Below are experts of layer 3 (counted from 0) of a mixture-of-experts language model. Rows are named router (the router's row for the expert), gate (a neuron's input weights, with its number), up (a neuron's input weights, with its number) and show model dimensions 0-191. Each number is 128 + 32 x the weight over its row's rms, rounded and kept within 0 to 255. Numbers have three digits each.
After each expert's rows: a language model's description of what the expert responds to; "comes after" lists some tokens at least twice as common just before its tokens as in all text. This comes from a sample of Wikipedia text that the model never trained on. Tokens count by the router's weight.

# expert 31
router:131110117134112136122131051203183162121102171072094104124112114139184116111092149159129123132134104172110150071156172187153142108104151142174100147152086152135155140090099105114104146127210136133137106094190165150153119114091159063107136143072173109146090133144126146154131109072116129119178108164118151170140138140190088075123199116175097127124126127104132145132101164162185113078129109134121081147084122122083155123117140089179090182178159147110095096099152109127111133139099104077114140151100100174095179138085071040096102112141083056079148133161176148167171104119099136136
gate0:146062121177117130090112153085142145132136104098097200108114141111108130197136148097151115140189074183145080119160132157175151168159094114056168122098132098118137130123090109054125179090050108180166106096094128163142150083166165114158099163158136080131126171109169123130106146097076110152153155130097080094160144154132117173114122152156136172103127143150103125175165135091109074119088156140117089130148130090121144077133165109177104078143103138176129143144147144115129188147128148176138136122178127121154173164062120090144165062194148146126164080171071111106103097124109115058
up0:153098098135203138094089111129030076123198107166147163128089080170130180128155153164125130123137109117148142069166162151182151185118080146174139058091133131115097106159066127089112126143152135104100163116195108143114163157125103114151126132130054122101132156154141156161108171149159140083121145098147154107131133134170204129124123174117126123099111090135173075081176206190053090126135117143159133124121092151124095112162138169116129114157135149134137145126178153103083161100067116129082188129154124114157107155147148110148144051145118100130151102134129156078070140162175141141
gate1:192174177073173124113144102149127112134092117097113109142098127149119101119140129134191096068115160131160109148124136145146146120096116148146171140141136136200166123077119106165107121163161133152137023133171139117152139148078150118136142139105106157125113151171144093137078143173085163105087128130185099114095133166156104149076147136151115102052143191093084144152119154188117096101105114128128144121121104117137140134096212139141155127169093077122071157128162156168167124109099108080149141151157146012146107083118121122076127116078070107159212156165148139123114149126178078177
up1:134109149112133119077129147125119098104133099153141181141125125158108099109107073127187108107135070166117193127072130072176158098118192112088122184120104148136159137121108135146139096093106147136100067099135153138145133129158136120186127192154115070150092211182139101116183130164076115089050188104118124059108068104123161166140110107147120172174132116124098118151110141135139161092146103097084196124095096143149121101120156185107129143198162098119143172156128166110168156118105112115131082130090099078140121072195193111154154107125097144172140114156107135103106120215132091110
gate2:128154058051097166069105141137145138138114142073095102108109116133158130142084131178151109210107155027115082152144084073130152180127104118126150146076180153133113119175149211085149093121150129110136095135152116115173110114140151148109056146095113127162132139131090160118159111095043133180187178130118142179098119122140137141118143126135112201126116168137092113112163097057147101141149150122180118099150119116147066160146107108154141110130130066131092086108112098133106110137170113184073107141195117043134144169143120083150137169103142125132121115163147149126116169156166132145
up2:092190142123135093126120176114097085141137137109144132077124151110024121148089172108144117116128162123144095164150075085108126164142104140132129200122121132088124145128110149114158148106097064068110101150209202113186112113105127145164168187131183138233085105141109139132070142089140120122117132105104112145104161129155114133195090107078106138136114159111072141086119074118118157170145168146157138126099154117156079066143146114146087092165133100136175097133123141171112114116100174121139205108106161096126138120160151158174155100135019130158170095151140140135122143121153133091
gate3:147170105180137131157187167138085119195139145154127103174119111124075043145057122155121116178142195111096057144102199145133181174150103170109130141150092111142139090184095121157103130131162112123165139135117098134109123074173090106086123178140096123156143064066101146148086078124064149158081107109156132121161127105204111142130123138129107141134083173120109164108141111127132156157142193115135150108139119109160143123134109046093152091136094073168162156141138115165108111146087126114169104089147115130093212098129133132059146082124114155146185116063139126113127139091106143155
up3:077173129068212095145121124135089119182144149141145102180110123109109144069108109132115140154123125111163085127073110129163106141150136181120133068115133188120133088122128179088146131094119153154117201245165182147124093132140136156131110137113120155133156128196136113134174159113123089175049104108109108144068138104097137129123098156125178150198135149109102082113159164089052157150165145142110213112120084136153128118127147140136153117147124035134087158112136123127119061101149107174110102089105121086117132099105132108178101083144110091167165157116109115134112193152123118141
gate4:125114077166093090177071143121066076125120115072148125136120214132135130105167188098133108137221125123145100072148123127129147194076138075150127173120163114138165130123110124124096079127131134109115079115202162084131126107102179098129101154130173136193089135145169154133109136151149132120098104128165126112140147124129066147164123125106079166092131113121158098118115156136193118116081152114159107142124117163141098068104152094139091104195181083158130119146150123166057163176067145177067157122154142079206120109158089106156179084106099154156132108119140112123130171133104127173
up4:150055064209122065144074151088151079143162062051142184135098149148137151155128165112126153096178060119128079116147141143131120129124121117127098128099134138125156127093159090125102113161094106137138086123195128130116139114155149108155084116131133143133126105173169121137163156174145078109069094161165115117143117116064141149159131132138126156105169070159124139094170142084143105103185164194141134136134060168162108075120111079112102113164118077126108147116125124091129153152200117135165102098161112169158108196192127140147183131069095148141157137059145164091137189129122154151
It responds to: Number tokens in measurements, statistics, tables and dates, such as 35 m, 4,150 km², 2.97, 3.2%.
comes after: " ", ".", "201", "–", "200", " ("

# expert 26
router:135117155129093170087164122101132108132100147147094123106108162107056120113141111126100106106077185157155127146147165183110140188197054171091108145134067111111168140117118177145149081135125155143149122117101125097139125086147056119090159144103148131119176081124053088177121100134122117123132129183093125125168126156124095090115147116107157097115155149118088138230135122139141102094178090147121113134148144098100153136078142086064230209120126135153124175192144092156146106187133107098146079118101154125099164143098114105105149096174171126098134130101158151143129126184060172112
gate0:106157158132130093183103115083144043148167140069178128151145145118082096153142102112159127155115132114164070130125099138161086120131135186149160082138154163130108102117173139179096113146102129159122104155162162121165174095083106143123067109103120110166107129178132074176089128138127112218128088130145148105043168090168107099146163129138158155070104135147056078100157139139118192067152116108100162139131102104131111130171110126111161135122123148160168089173169112125135108172097128052193144131211173120143115141180114105174127147088162141163183176150100083134143137123108110131
up0:106131175204181141159110158092171110198136133163125100159112150121132172081083158121113122075055075157106149067153127146071092151093090128130124153079122178166131119140145133109151108102151093141128099104130157106192148090111130133102116116126129126174137159153100121214106174141119174173147182128153175134127135126116140109139127165149142148114159175106154147154093155140131166082127107147098097081159095107101144198157116104117106106064077118167183152172147081111076143177089130133126097109155138172152194125103038111150126168073158104144145086149117091134102118150074120061
gate1:137151062180117122158109102065098088138131133140181100106161083132120118102109065085187090144147150164160095111067180120109101118132150134168137151178119098146130078171114163137112210121139148152141110114119090115093095057128133131117100135112093146129124145137137094184129132102111151183167071114166082134111071088180140141119032157118148141137193130159135101152134156131155099122142092118097119089118131197192118055143097109186163126168154145164161084160128134176116096148131161139069124056144091140142174132105142152169144130170152156126113152164066186117173135110102137111
up1:166116109137134073141090154147140131117123167096132125173149128077115089091147127020136076122170099209123141137105099083154099084131149133160134134131185153144119086153159165123067115120103143156172124158138159119131129116118121163159135151112123113132088106142094082138155164217097168110083119127093106137162156209090035173167100125125147177078190136121144109151083157078134164080127153110097064068177095150119122136126153105096135134136120082166100139123140151112119118084164109126161100105190087096156166192137098167090132088091143184138166132141095148131136168115155114089
gate2:087168198130136077151130137126088096201145159124173078140160138164136139090141143168174094139148100114137105145111107099082141081063114081143149185149150142114126127158076138135105070116172118113053108117141175166138097088147096120148083143146084140134122104142139088144133139115162107105142133113185125170084132156129160123151150092076151141090139129100143088141057157151058174084091091211093142116080148108115096143140188128147150114097146129107169170126160174146114184155191124146122126106160158081141205133121075123180109117127125079098143220148141140121121130080119083100
up2:120157164067149083183130132174114112165077108149145101050117128154130188120102103121165146085131111161110099088115061131146150123137090099128174167110112150168128129094119149082155143109198088147075200138152173109169121092114140138119101151178124103130123130133166105157206152119150145138073144084177153136043122138165110140158117088162120111140121096148124106137136112148117097124118077172129134128109155116142059133150132083168140109094112188131159161107159079169100126189124152162106058106169116038151164119168109114187069105140109125169143182166119130114084142085157085150
gate3:118063147171131118095178129146138131123109106120138076162104093181115163114143150126110119097142100079111061105164162098122143171159115092162120149158115154127060095158122147102165143140136143125169125166117082080094124087145121119101129159080074107155110183145117093206096121122067172123132132085094111155120149113221102081169145141117130151068158121210131114111184111225181119146154093169143143137106154109103099142111135076144134122102105126163074154141168105151073085137128171075136126087115125124126107076101096065109143141160133201173167079180124115157168154122125113143
up3:178084168156132100163120138095151117136139094122184121093179101107117150135093127126138140103170143112098091122141138132121178068140141103127139170142046128125099155149127117151122180120138093193144127087104067184121144081169125101150117196151062115176116082125114095197106083075122159120128093124116123072103119147205143154172121139147137156163137127133091145147099183173137143121134113124142140091139195098152118118131118138076083135081092127191153181134102187142116111086203163144060087067145100082095148162120135109121128113115173162127148152115128091117142177137171054060
gate4:117115131101119094123144146125132088115194158119148152171126063190129134140174094098164118063045090095072168133092126089127130101135106196133178161140073154093174120149129156145155112132111153115107147156127165131075157121126136214111155162173112141097117120147097138142107149099140052171092123086140154170120159085151132093176138164124094124192116090173076109111104072133166103128048114146116164085121058158120103106168143101121116131094138142108061061137123120179104232168136137176107090126168115147100126103152119132095148083130128139086136127129102142144161160118104139157
up4:083129145086130095173155127118097082174124123134184112166089112142192104134162123142192140143069139102079126164074161131159103131132122110177137202098099175121140102108043111119106076108129118112175164162090114122141172151150117192136133183154108063109119170157120143135119114133120155100097143067142139111119060093157121128165116139102113114189135142149118135100085185192082147135114060105141163113118105203121099130178170085106128134124150163086143121148166126136153124160126128144156088107144165145173076127167135136144096083036119090139085166155113044131153168105138105125
It responds to: Digits and numbers in table cells and column headers of results or statistics tables, such as Date, Goals, Votes, Pos.
comes after: " ", " |", "–", "201", "200", "202"

# expert 15
router:098107132063146132128114099167120145117082124133139155123164171127197075093152131186052129148172100058145173101157081175114110087091184073102150161107116108084072022205106151164096108112077162095103115138152097093086092186133117181112172124165123135137086144115088145164155092142142145094143076090071133134104155134096152110121042178124080118123161108104116130148112115104085122152096081127124150110106123126131094151157101109158127121141114162193162172111094132115135128114118112094144151109109158088091119121113122117118151139083160150070131130184118101213148120126129139107
gate0:178128112142115134118094192082097115144140133142134162109050077119092114167135116097132110097084148107124136148152082114099153121127108140098112121150155137111139171097157048166134074081188096150154058100160082121165094122148118133136149140129095163161165106104156118115129172092117052148150137215122100100107115137103073129089151117158126169090165173156146119134108110149167117090112120099107190153092183065165169098119143160071097145128131191137185130164095129081115169132096118108110078108180151132132140121133162091134154077156181173079130121060165180132127164145190115175
up0:111108133194129180165128125157156103158137142120079134191177092157117118070151133136140136087134153130108118082104147099106111159148086106138101131111163164116085107116135148133101127159170183138085148099195161133104126104196109137111090124100138108109076110116131103169124120147145241143126094117128141119152066133138191100183147087154074134143154190141103100127083108151130120124151114058076127106122115120167140136120153112100133155173125177136103109129163156164106156065054130188069112108116075173158148176130076070114137134101141166078129145086161094120095225095150141153
gate1:114092084156141142122176153153150117152175170160058140139137164171119136138101061094137092143146067094087187089156143179109161112132116115165073117103121184089143110138139142140125113083149134124141153112201066112142151119111146111162146181113182052206124137139085133123191134146125083087054148116097114070079133094146172115165132131136077133201045166162127159125147107120131112098175141090072143156144109171148141150129143134104131182121151116147118165067178120119094132125120122144077189130055161100143132101118166094121147138085134127159110122113128109123163198143108112129
up1:127111120159147127123127151095162106123116127162141096155093189103097188107108091113146108146100122096123135109104154047143143180121114109097127187094111148120108120142079128059096132132111168138206103199189144112121140094058167142177117157153098074139071123101152157135108134083097105124104166093169180115154093122118109123126100109099075174121130204101159108109179137157147154114117189164120110118156124129129064109123124048126139145151112182170112152136132107138098197147047143159163191117140167174192152091139109042158134101098146126170102160125097095154127162130112125111
gate2:123118169182134141082131124174148132104196103077123164171136152130093116103094163141117086109132069103085097048146115138081176099098130107077151135136143106133179116098085092136143144187115123096144086085137169166136193105153129121106070135104139114198136137120134087154130133207127166130132167088177211115171095091151126084125120160156125104109152099102132154124131103111104117052086144146160113129101193181128153164128113109113151115117115142164154126197164128102088122216078161123100096119090116178152166091146097131117096155163087181129130132170154132127075133142126091060
up2:101128128123162141072112088125106162159155106082091119179125138069126160056097140120125148102175115091120095069135139079115171124101135134156193212162129167165200131075139134122101079122134067163159106113148103133121156098124122197195112164103156107147100120133183131101141150163110106132147166114171157105176085124130090100201142123147194155149170162133127127114166169157098187108051153103147099115119099172125132126132084068142105157114148081111065141123196127110054140157150154077096144137114119194159137126124156123130132134143130140198131168141157097103107143123172107124
gate3:200145112175142112104166154143138155117132137143136122113130153198102095179147150157148106131158090146089188131122138178119106135144119125117171159067159157087129114109219169149072218149128121117119078101090180130092149126157127127073114131173163173179142151145114144139099141180077102141125087122135148119106180103129075102101134143158059135117116150118131124071144066178124135117162121096135154166159088181186140142171106139144144111084094110126122069101177123124067141143032131165073126171095076161173142154159086118146154103121118131072091121127140134110070126178133118131
up3:152097089123158079143135126104157102155195120131171150140067063160136180137122085112146142106139088165105163156101124178099092112109135142120125063108146172055136130168153139143106206167156145160116132112097176162125140128086200099104192168173140121152154174127153119121176147141135149139075171046127145193103153163129092129159143144139086137076135106173132153091125160144123104117170143132115133119162097121136070137064122111135099119102128175150163103167147151101088135212092141144111123069122157121157177144216067157137111086086108092072133125130122128091095104163112106145
gate4:084096133154185121140110157147130095168128121121147133146138170167140119106112138134123145143143115059174167125141062122065086180142103111081107157119106128123118116128166081115125163137166129112067125107142166177131109139118127109132143139146131073106209095124143179085124103128098137125154150147079124097163106140148190070130118154093148073076150115154158039148021155159138134147180154146140164131176132166154090120173124091170085134141152183128079112182175142155172181142028173128069133106096122079151130156112151138138101097078126121122129159076145131109115159084142139166
up4:136126167192078109069103133120128160072167167122126126095147104116107103163156116109154120178127150191126161070129139131176164085163167175173115137154091139152108127166093106107148078136163050135198141146090148119157110112139148086140124145163154149159072100127119070161116132101150164184122048137149140113117112104120076144143139105163068147096117145125098234115160108131176136096053123095078116101110125088154190120126131137098099141152075108137186093146107144123106122086191161124160077098169074198174147122134125094094175157140126126111107149170129129139093109126163134156
It responds to: Pipe separators between text cells in Wikipedia tables, plus list dashes, colons and == section markers, as in name | age tables.
comes after: ")", ".\n\n", "\n", " |\n", ")\n", "\""

# expert 9
router:109123140121174104101089101103175115158126149134163123162102137156138175192088108141100078127098139100111140104149137180133097165127043077141115151118174152114108071166125148099113125088184142098143159142145109159173192128103138098104130109097123176087150136207125140134108098161144143153046119184141135195163086161165125057144153127101147090159064137138089155087080106111127108102149092130171155140106156087040097132140123096175115118138154107100108135117119137099088129069162124128175181099092166090147113170147101102163104111070120120149126113161201094194084124148167135150
gate0:048166143179201032118089150088177121157101100146149127138110153130160126134083148144083116167119097131153083123136110111103109152105097138153122105051119202182113131161177107183116129187130140120135131118175151136117132141184114133035106104103148128122078096118158134152140171090104110200061085139132135116119117083175171159127133167115175102130107119186120131112068107125214155174146086111124187148146145122146173173134103054137133113105143148133099080152104148137132133113150133136084167107102114168081127132118142065137124124109106143204136125133112079150102106116145099105
up0:138126090114139170065113150161121086168114086175141080173098114142117124115132162132097112147124123156121152142173049088119107121122142127153150143084178154109167110132098129166119079139157146149108106124150170110096187094063177138099076158092114171168112116194099126150146158165148125141085078138161173181125083157069127127148102105145097130116115166148126115044116145123153142140135159119117094119132137125109049137135144052094156131154132086131108120100139123157122158173071110123133142107126152081184160072152034080082134098144097142134184147149114108155080138142159041207
gate1:112192099123175142143151140128119133154174130177144191145115154154140180113061130142071220209167132122060119167099158119154114177133071108080099123164054145131093162122151082115130173121087141092152091148104105112137114099120059117132152111168079098141136136127155114166143098089105097140113140131074131155166139111119107131147103076095087092135120118183119120155082154081136178076105074158132158108134136124134164190137126122148097113098110166136126160153148105092171139119191124126164127136137179122047177155096137049153165145120093130144174137082112114137108128111087137063
up1:155063131066152115077191150151166114134168149067094108165143103116144146130085173131103165062122015132124096158135132098086134100092217136087140129136113173074109141072116089065077133138104119137161091135133138132091138133058126146146170139138104107208117158112108147106137117097148123138117109128172137093125139132071122119134096085186108112108128140176122113136134127175140168134088163157142175062152146134139155175151105160141130172126070178132086134136148087108150111155134133177158138118137130087151134044111104075110063167101089125133175111077126138109103161163099128152
gate2:209110109161190164163180113139093158084095166114084141091062116110144130120133109161131138115199149048114090116102191171139105110139133136173125087169118070104108174114116068121124163193144140107143127132123115123077112145186117081124110106152074115114158117094189154104139085114127154097111107091086120077134121125201122109082146152123107150180199096128143123160130228156121087138100092139087105135215150151142153126116125110122167113185135173126148182126076158102142141131109110163098103108124091151139136182135100112068114071146130085123147137128146111109177110149111154129
up2:164170196131208156043122107183163183119195106159085109183139097161090124133078150136117126090133133129150160116120139102082131139149124114136128110112155140141160074103074147133144183110117148163111084189117092148173164090106157131171064143137147137113056138138096175163149133122024188130153103135139136134103126116092127106092124125117099086168139162120132096123146121194153160141067124082094105116130080151117084095183139100104175104158092156105138159159099160106140159107125138128134143119112100086082202103133139099092168115089156143153188146150127068137163127165122071122
gate3:148083133169141106125082096199114142104092159102160141092145124079117086182157177133113117063122106129164201132154156166105168139128128168102157169157158086157187125085103111104128119130155112079145135166200157133114090073175114083063096083130107152104109151132133076137190194089102107131106078142109151137130155148151095102135179136123109171128140130153148121160181085061125153086135155174101146155115098102103140157125126080115150093122105216179208107143068133151107105111129104119083055101154119070104132118121099115124150120126081099111117180128176124149149094141092131144
up3:110088096107166176083142160077160143156138122152085176072114133139135123187126075138186112145077145162089103057172177146101131150073174125072154137163127142103166145115132207133110126086196188138139116093100130077137114117092127130129167144182098106138200175115120102122119151132179103107149160115139075092106118117149121129178086168129134204081105146156079151120123144074126136082113126146132158106101115157165073079138105087124095170131078083135139084171202124211085182122093112120085127121121141140093138087142128147147149154125116114145131166166125146071102170134134125114
gate4:163151141167193173138125127108065137115153129101071107126162126129130066141103123114131106152088081049161112146097151151123104136168154142194129162136121147162115121163111196132103098118207119082176157193125138085088112125092094122132152117136111118100096114139162155074079117156192180197122090124171112148110176101123023143126096138138096145138108171110114107072098154155185197121092122128155154120177111120114129165120120121160140106183120114109087128147097156101076150092099159120142135123111137080071136104132158117146139106087111142142175193089143099116138124150142070212
up4:177090096160099157124160142108081099146153118101149084148131094134144077116092104128139167117087111082107056124100135110155099088131166127181155209142104148133128149128133124157128114162174096115110141194228093091086142113153125124130173116136149110116087107118171110127153111154131167161115173111152136113115075115106102159140096034123102105152151158143132105056103180186176204129113095124136133114187116103160148116169150074158107102166149102133094083157096128139085140133116181143158114120139099136179148093139093160136111084112113155099114193132140142108130155161154123254
It responds to: The first three digits of a year, or its last digit, in dates and year lists, such as 201, 192, 199.
comes after: " ", "201", " (", "200", "–", "202"

# expert 20
router:132120124147081187124100124118064065144201117077115094103158125119178183113194153127135162134141094131119169138148163126119080129133105126137127143144160052102173167108089125137151135246116124126111089123080123081090153149152104163077093109167144168130119083107130156098108110156072133093121126122145165165104143149113097130064119086138127162138146093143101145183115137093147097083121137121161127082142103126073149160099102090114150135132092109166161133153138071088111124115181114101165144165106131207103140094072166118099069119204122146107126106179160178189122104157124191111
gate0:080165117066152152137086208088084056105106106159144131111104175114107211070124082203147158140137109136191073176123162120126078176097109122077123122128125101085155137146124125107170068102179129140107123116192110059113102129146143071108112156167108146156166115141201121152110152141175080106108153166137176150109097114106081138155092162115153170111101137146152113178155144134111191092105154109156118148174082139108116155161111091150138109094144130110152131159145146174115143147087149169125155167123177107115163103153081083069102137132153093125076163111138126112154160185160155103
up0:117104114121155135107165106129129111168128126089090203090127081129111145120098145143174162181107126144095070154100139167091127145150125138078128152124137150123126132107186101111131140075215110110107096048124122136129070103097173128119103104121110124105073195151139166153147140074096135162171069192201154130157088162153139131194130123139135128157086121156124133067133154104178179107095139103150126141147098144191135068182155111158102069107171132106071119100103131131187132147118212158120166118142124080059112155119132098105197115150091173122114156143096139080138169112149133100
gate1:131123125163129169159057112112154115160151113196177138141107167116115108130085094168124120097155193088188141175137140159099092101104097138117107182120110115187132162146105151111144095105154131114050193130105049040109117115156182152099161119109171132127179134096191090118099129104176110148130161101129119099154140100142056158120117161073155124171155145147136070135176137072159176106091157132118148136129115113109084153134116154126141146113148047099103153048110138184075165087087118142104064154105132112123165116149118104121105086132170096148100123094134085142175088135125165118
up1:089123165102149087158136142152132152156128126079149170151117169169119113106119107139098136146093086138092099054102045070129145149142196124185142151145121183157131060117201089171089130105136111103194145160154121192129167098106123131169124176113149097133083123155093112135146168176107174119143101092159141141142108121137142090210087125155126111106152129145102183086109094172090151145175102112107131138150063104137149110138135129156106176128138142140127123176159150099150116184033162154114125073118110115126129128143100066181103147122122148147096193205135143108134138056158078128
gate2:142094106095109110119120156083120160161127097110156113171188149122139130128138124109156102186139117201061154103119088132164085091151172084119160131119138120170089105144144144147078109150087071117120073114138130089152125120083150085099163141178111145133079133155157129152149089140099157133129118126210067159117111172102081154144127141101138147076169096187110119133065092174099166071107056100178160104143098121164134156153112099110116117098112091145138137148177120129201107128182135051112118113187098111147109078130082075137149109172141097058130112202088106149092121174129091159
up2:138122123081148110101139178148139143160156126153125089196147087129108104119097132137138059127135050161117114149068078139129101122137146130027148161103137178158100119090157138123079123107142186138150105154110149153171137111075137097096134144106133165151050175158108145158138144160092108098106119143181112156156141172132114167173125126124134122128115167174098096079110189130190175117060117140129175048080133141124129110198107106142134119117083104134110146078124104130186213165147129186133132095160116113141102077103107114145167167165039138111127160154160100117112170093118109096
gate3:129068078097172123092186163172111134148143101129133047097108142149090213134133130085144125106157136142158122143136108086064143129144169118185101182119106125129161115146119131084132098171118123122091100144121117126135151128170139135101150149113074122177135155078145127125119156129175152145087147113137150147163131102169071117107147158150078138080187139127158114150139182069104237089098135095142117112135069131133099151130036114181054112110180110165148152139156114161137147133082147086123161137141078074146135088158101061070097125143065108161065107130126107118107105122175112127
up3:090129112123141066044108152090156108220151076124138110133180194174099118122095126119136186132152136151170125097152127077157126151167144084121162165081103132207132051138111119111112119139111151158129070158206132095161166105157128143087108168116138136164100114087104130101096175110107097133078115125139097111137129107103102155146086118106089135115110127165185143155127131227147134129109147146065147150148108132081135186109098058127127152162119117170129131177163138122110133122129126220105089084163134106174177108122126074144105133136100076147108181151068102131161104148143127116
gate4:121150115108135084146162122145165124178111188162146161149134130124148106131100118143190131137114144143089113147167146136085192134115111103086155186144117126116089104236083058105136069134166068157090148132165097121125128124017163166087106140116105126129170097124125140144160127120089129198152068149154143107141089089118153125180120112086118117164108203116113107099061185226168095120125114132129131094161093164163113106131113098113139133110152083124134062167141150170145126134175104185150067098103086146188103127168130105133161103143143144139126143143094122103114134157130144078
up4:114168167132106121162121096135133159133130188136186130148149041150136165090107081121110156107118093097088115113109105172185116103090164164129173100073169145109152149145137112160149137124196117163097150142129087147116122122103194097214167170173093127084164130171168101175197100143192122182135097114114150132095101144080118189171101116091092118056066116171130142102116128156102108109146154104125091103139100155155132123098187123129101087150207104096114106110116102143156125125105164094104138143105098126137190140132139188131120116076175137115119158141045062086149122108105123124
It responds to: Line-initial dashes and bullets opening infobox lines, plus semicolons, pipes and short words inside tables and lists, such as -, •, ;.
comes after: "\n", ")\n", " |\n", ";\n", " at", " sq"

# expert 6
router:062100091123190111167119119124119095146066077110170130167089187166148097068132142147171148127156116092148128143152114102153144095102150100099109154126163072141122111143108119099098164108087103133119192102145092112153113059108115151134143115157128132131100114125167107126105096114180131077084105132123135124103093174146080116116105165100183105141116198113168101158121109103090119095094192174145096152124099067152113142175150153160120141034132181155148127114169112129151138126148087099179184122169124142160184102135168213137140097079165170103171189143198121064164113162142120113
gate1:095082158135096101137137145135099068115132090204163105114187155153190124151091114114161121087094112158146146169120129127158166130154149110106162161156102157161111112146138133040024158106162094141086122170161160133135102125160109129128110161150072069143144137173143117122159137101134122125111089114140147107135070154158160172099123112142105169162114124097139115103140097116059147160129156132076199095069096203107090101122142164149102063123165110127106103101143086116140232083150103132133161107131127055193142131170201098115157129116155099161102128115094111094125122123092156115
up1:069113179127083139168142115104098041122133088151100132152177096106125121098144183093139051126157101099107148117190132165083113132153105124106179133247103125149126096067117136136073076097118141091131107131172157114187094128150129114123145142215165177193170178145142096137103164098103150171120118095195148147135143138166107126158132134135085125104135137104141119135157115140118155148097127043119186106133110089112101155145105118123068100122161142168176100096126070105099156145162139151109116101127118132128159088162118101052137190148108124122152143196135146107121143104093102086
gate2:059160129144122128093081154159167125174109165119134134136146172092136092104070182121116112143141145149101114091119118133098134132084120165126126117101113148119150074122146082161109143149128107196157159158122102133133124090131128177121038092099139078122135129131131081131172145106134180061144130165166101055140093151150138061131201119131117143110137174141159084164056188088169085115134120138123118151090118175160221124204098111106076188091109101159153168123110117169175094131132172166083061117159113146114148160218159102086098118148163162142132107131140126115117103115124142132
up2:167149110112158127105180137124110132114073165195146069101147093116122172140128139187142119146174091116101113157148078137114111151115099151117146142163131118061173106148116166112146168169154115116100102154150096163194078122082123131148079170174067113097162073097184128157157081106143082173132137146149114140115204130180120122148151075173108157111138187167109162158148161156125161121104136161127155105049069125065076065128126106133111105121115127101121108128182140127120188154085153120193161096218099110124143110167115113132110142123113115130126065132123071075117128184138131171
gate3:116112167139174171088163121190166177140111173154111082145180124055162161136099127149106130173072157103093163106119133185083178117124127112176123149122147169175118114160112151176102138119125098127074175157138136155080117061110077162130101158124101097162126108142129149129209115171105178104116157102099110115150164095159098071120149091150104182114110119131152134099157089112096095079199149087087196085123138124102086114150147118106071126148174085145130174171187110159096117141116096062147079100104099101108168131120118112164069107069130122146123158156119075159153146118113079130
up3:089096100143085148049095123132141073135126133124177110093150115168156144153137107193107161140125106133093092152133153130160133131103162149138127206136135114181111146135076144115129148143116126115121110182177186086128113107096165126126104177111070093137052156058135140171153103106092092084121183124115085137155079087129118101203118136170104142135137081132101106122179154084156126093165125159077110148157201127188179109198109099088115162187180189165177175117116181132098145131145159085119105127143102120137153120138147119176103105181094162093136146127093140071106133120117186112
gate4:106078069084092152125144141169126095094092139143173133148120128152115159109121113143161102163185079130097161146103159130102107189112102135092121143135122144163103131128177106129162089102135022148087117125141116098135092084053130183110171181119162093114141154166124110131093096101138107135069100159108193177147171127120160164162181178169160111139118135136055173126135115178209144138102112078150139124121088108111108170145159082116097154147165148110158140108100136127104209070076109126074080116145083147044152145132149084106171097124119120129152184146102118148092104139110146161
up4:151129138092168146068140146151154155136136167143085130129111101091128137162146121104135123133156157102153125112094099167108177082103164165117108111136108107075187125093174127068105085031139159165168141154134111127130090197087106126140137125152173094121117116113169096030118136129160147100086085151135149157071161139105120126150150148135136145110133096125138188135090133105117107183147146129124110122052080130114176160191091132129171136142176133124208137106130109050092205138098102081105134116147035140158099122139133115101137119042124143185091114179108113176171136105124138108
gate5:082102110102120045116130136100168122138129094165110130183184096096136156100161152134118128090120152108110119120101140165115149124107090164184143086109152124150117147085097040161103120144107119166098165191141068149142122103149114166107161153177132123121128132143078137115212154193143113167093090169137087179134165159152108112134072157132079179067097143172110149137144119086117076180151142046173129110133063102173129157157145084139152086144123157189125147104153057147209161087173130091089107155112103156149136110139103129155122147125130090065167130165134134122129122101157094152
up5:166129100116104114154110108135136114163134221150228131124168085131105161107149138092129124139122127123117169156130056115098079162130095184152115103163119139115151151097115135196118116069137142165134111176136141147139118145088114096058157160218186132154185149177121102126132106117111130185116100164105068201117141171115128055122108068132034114132097146154106122141085128103130206076108105097141130099107084094126107115150148106044132129155187160088191087139114158109153117124135104124128103102179141080147140104147146122087161113096144120150135126169125126139075132119139136131
It responds to: Short opening pieces of longer words or names, mostly consonant clusters, such as Comp-uter, mult-itude, Chap-man, fl, cl, un.
comes after: " the", " and", " a", " of", " to", " an"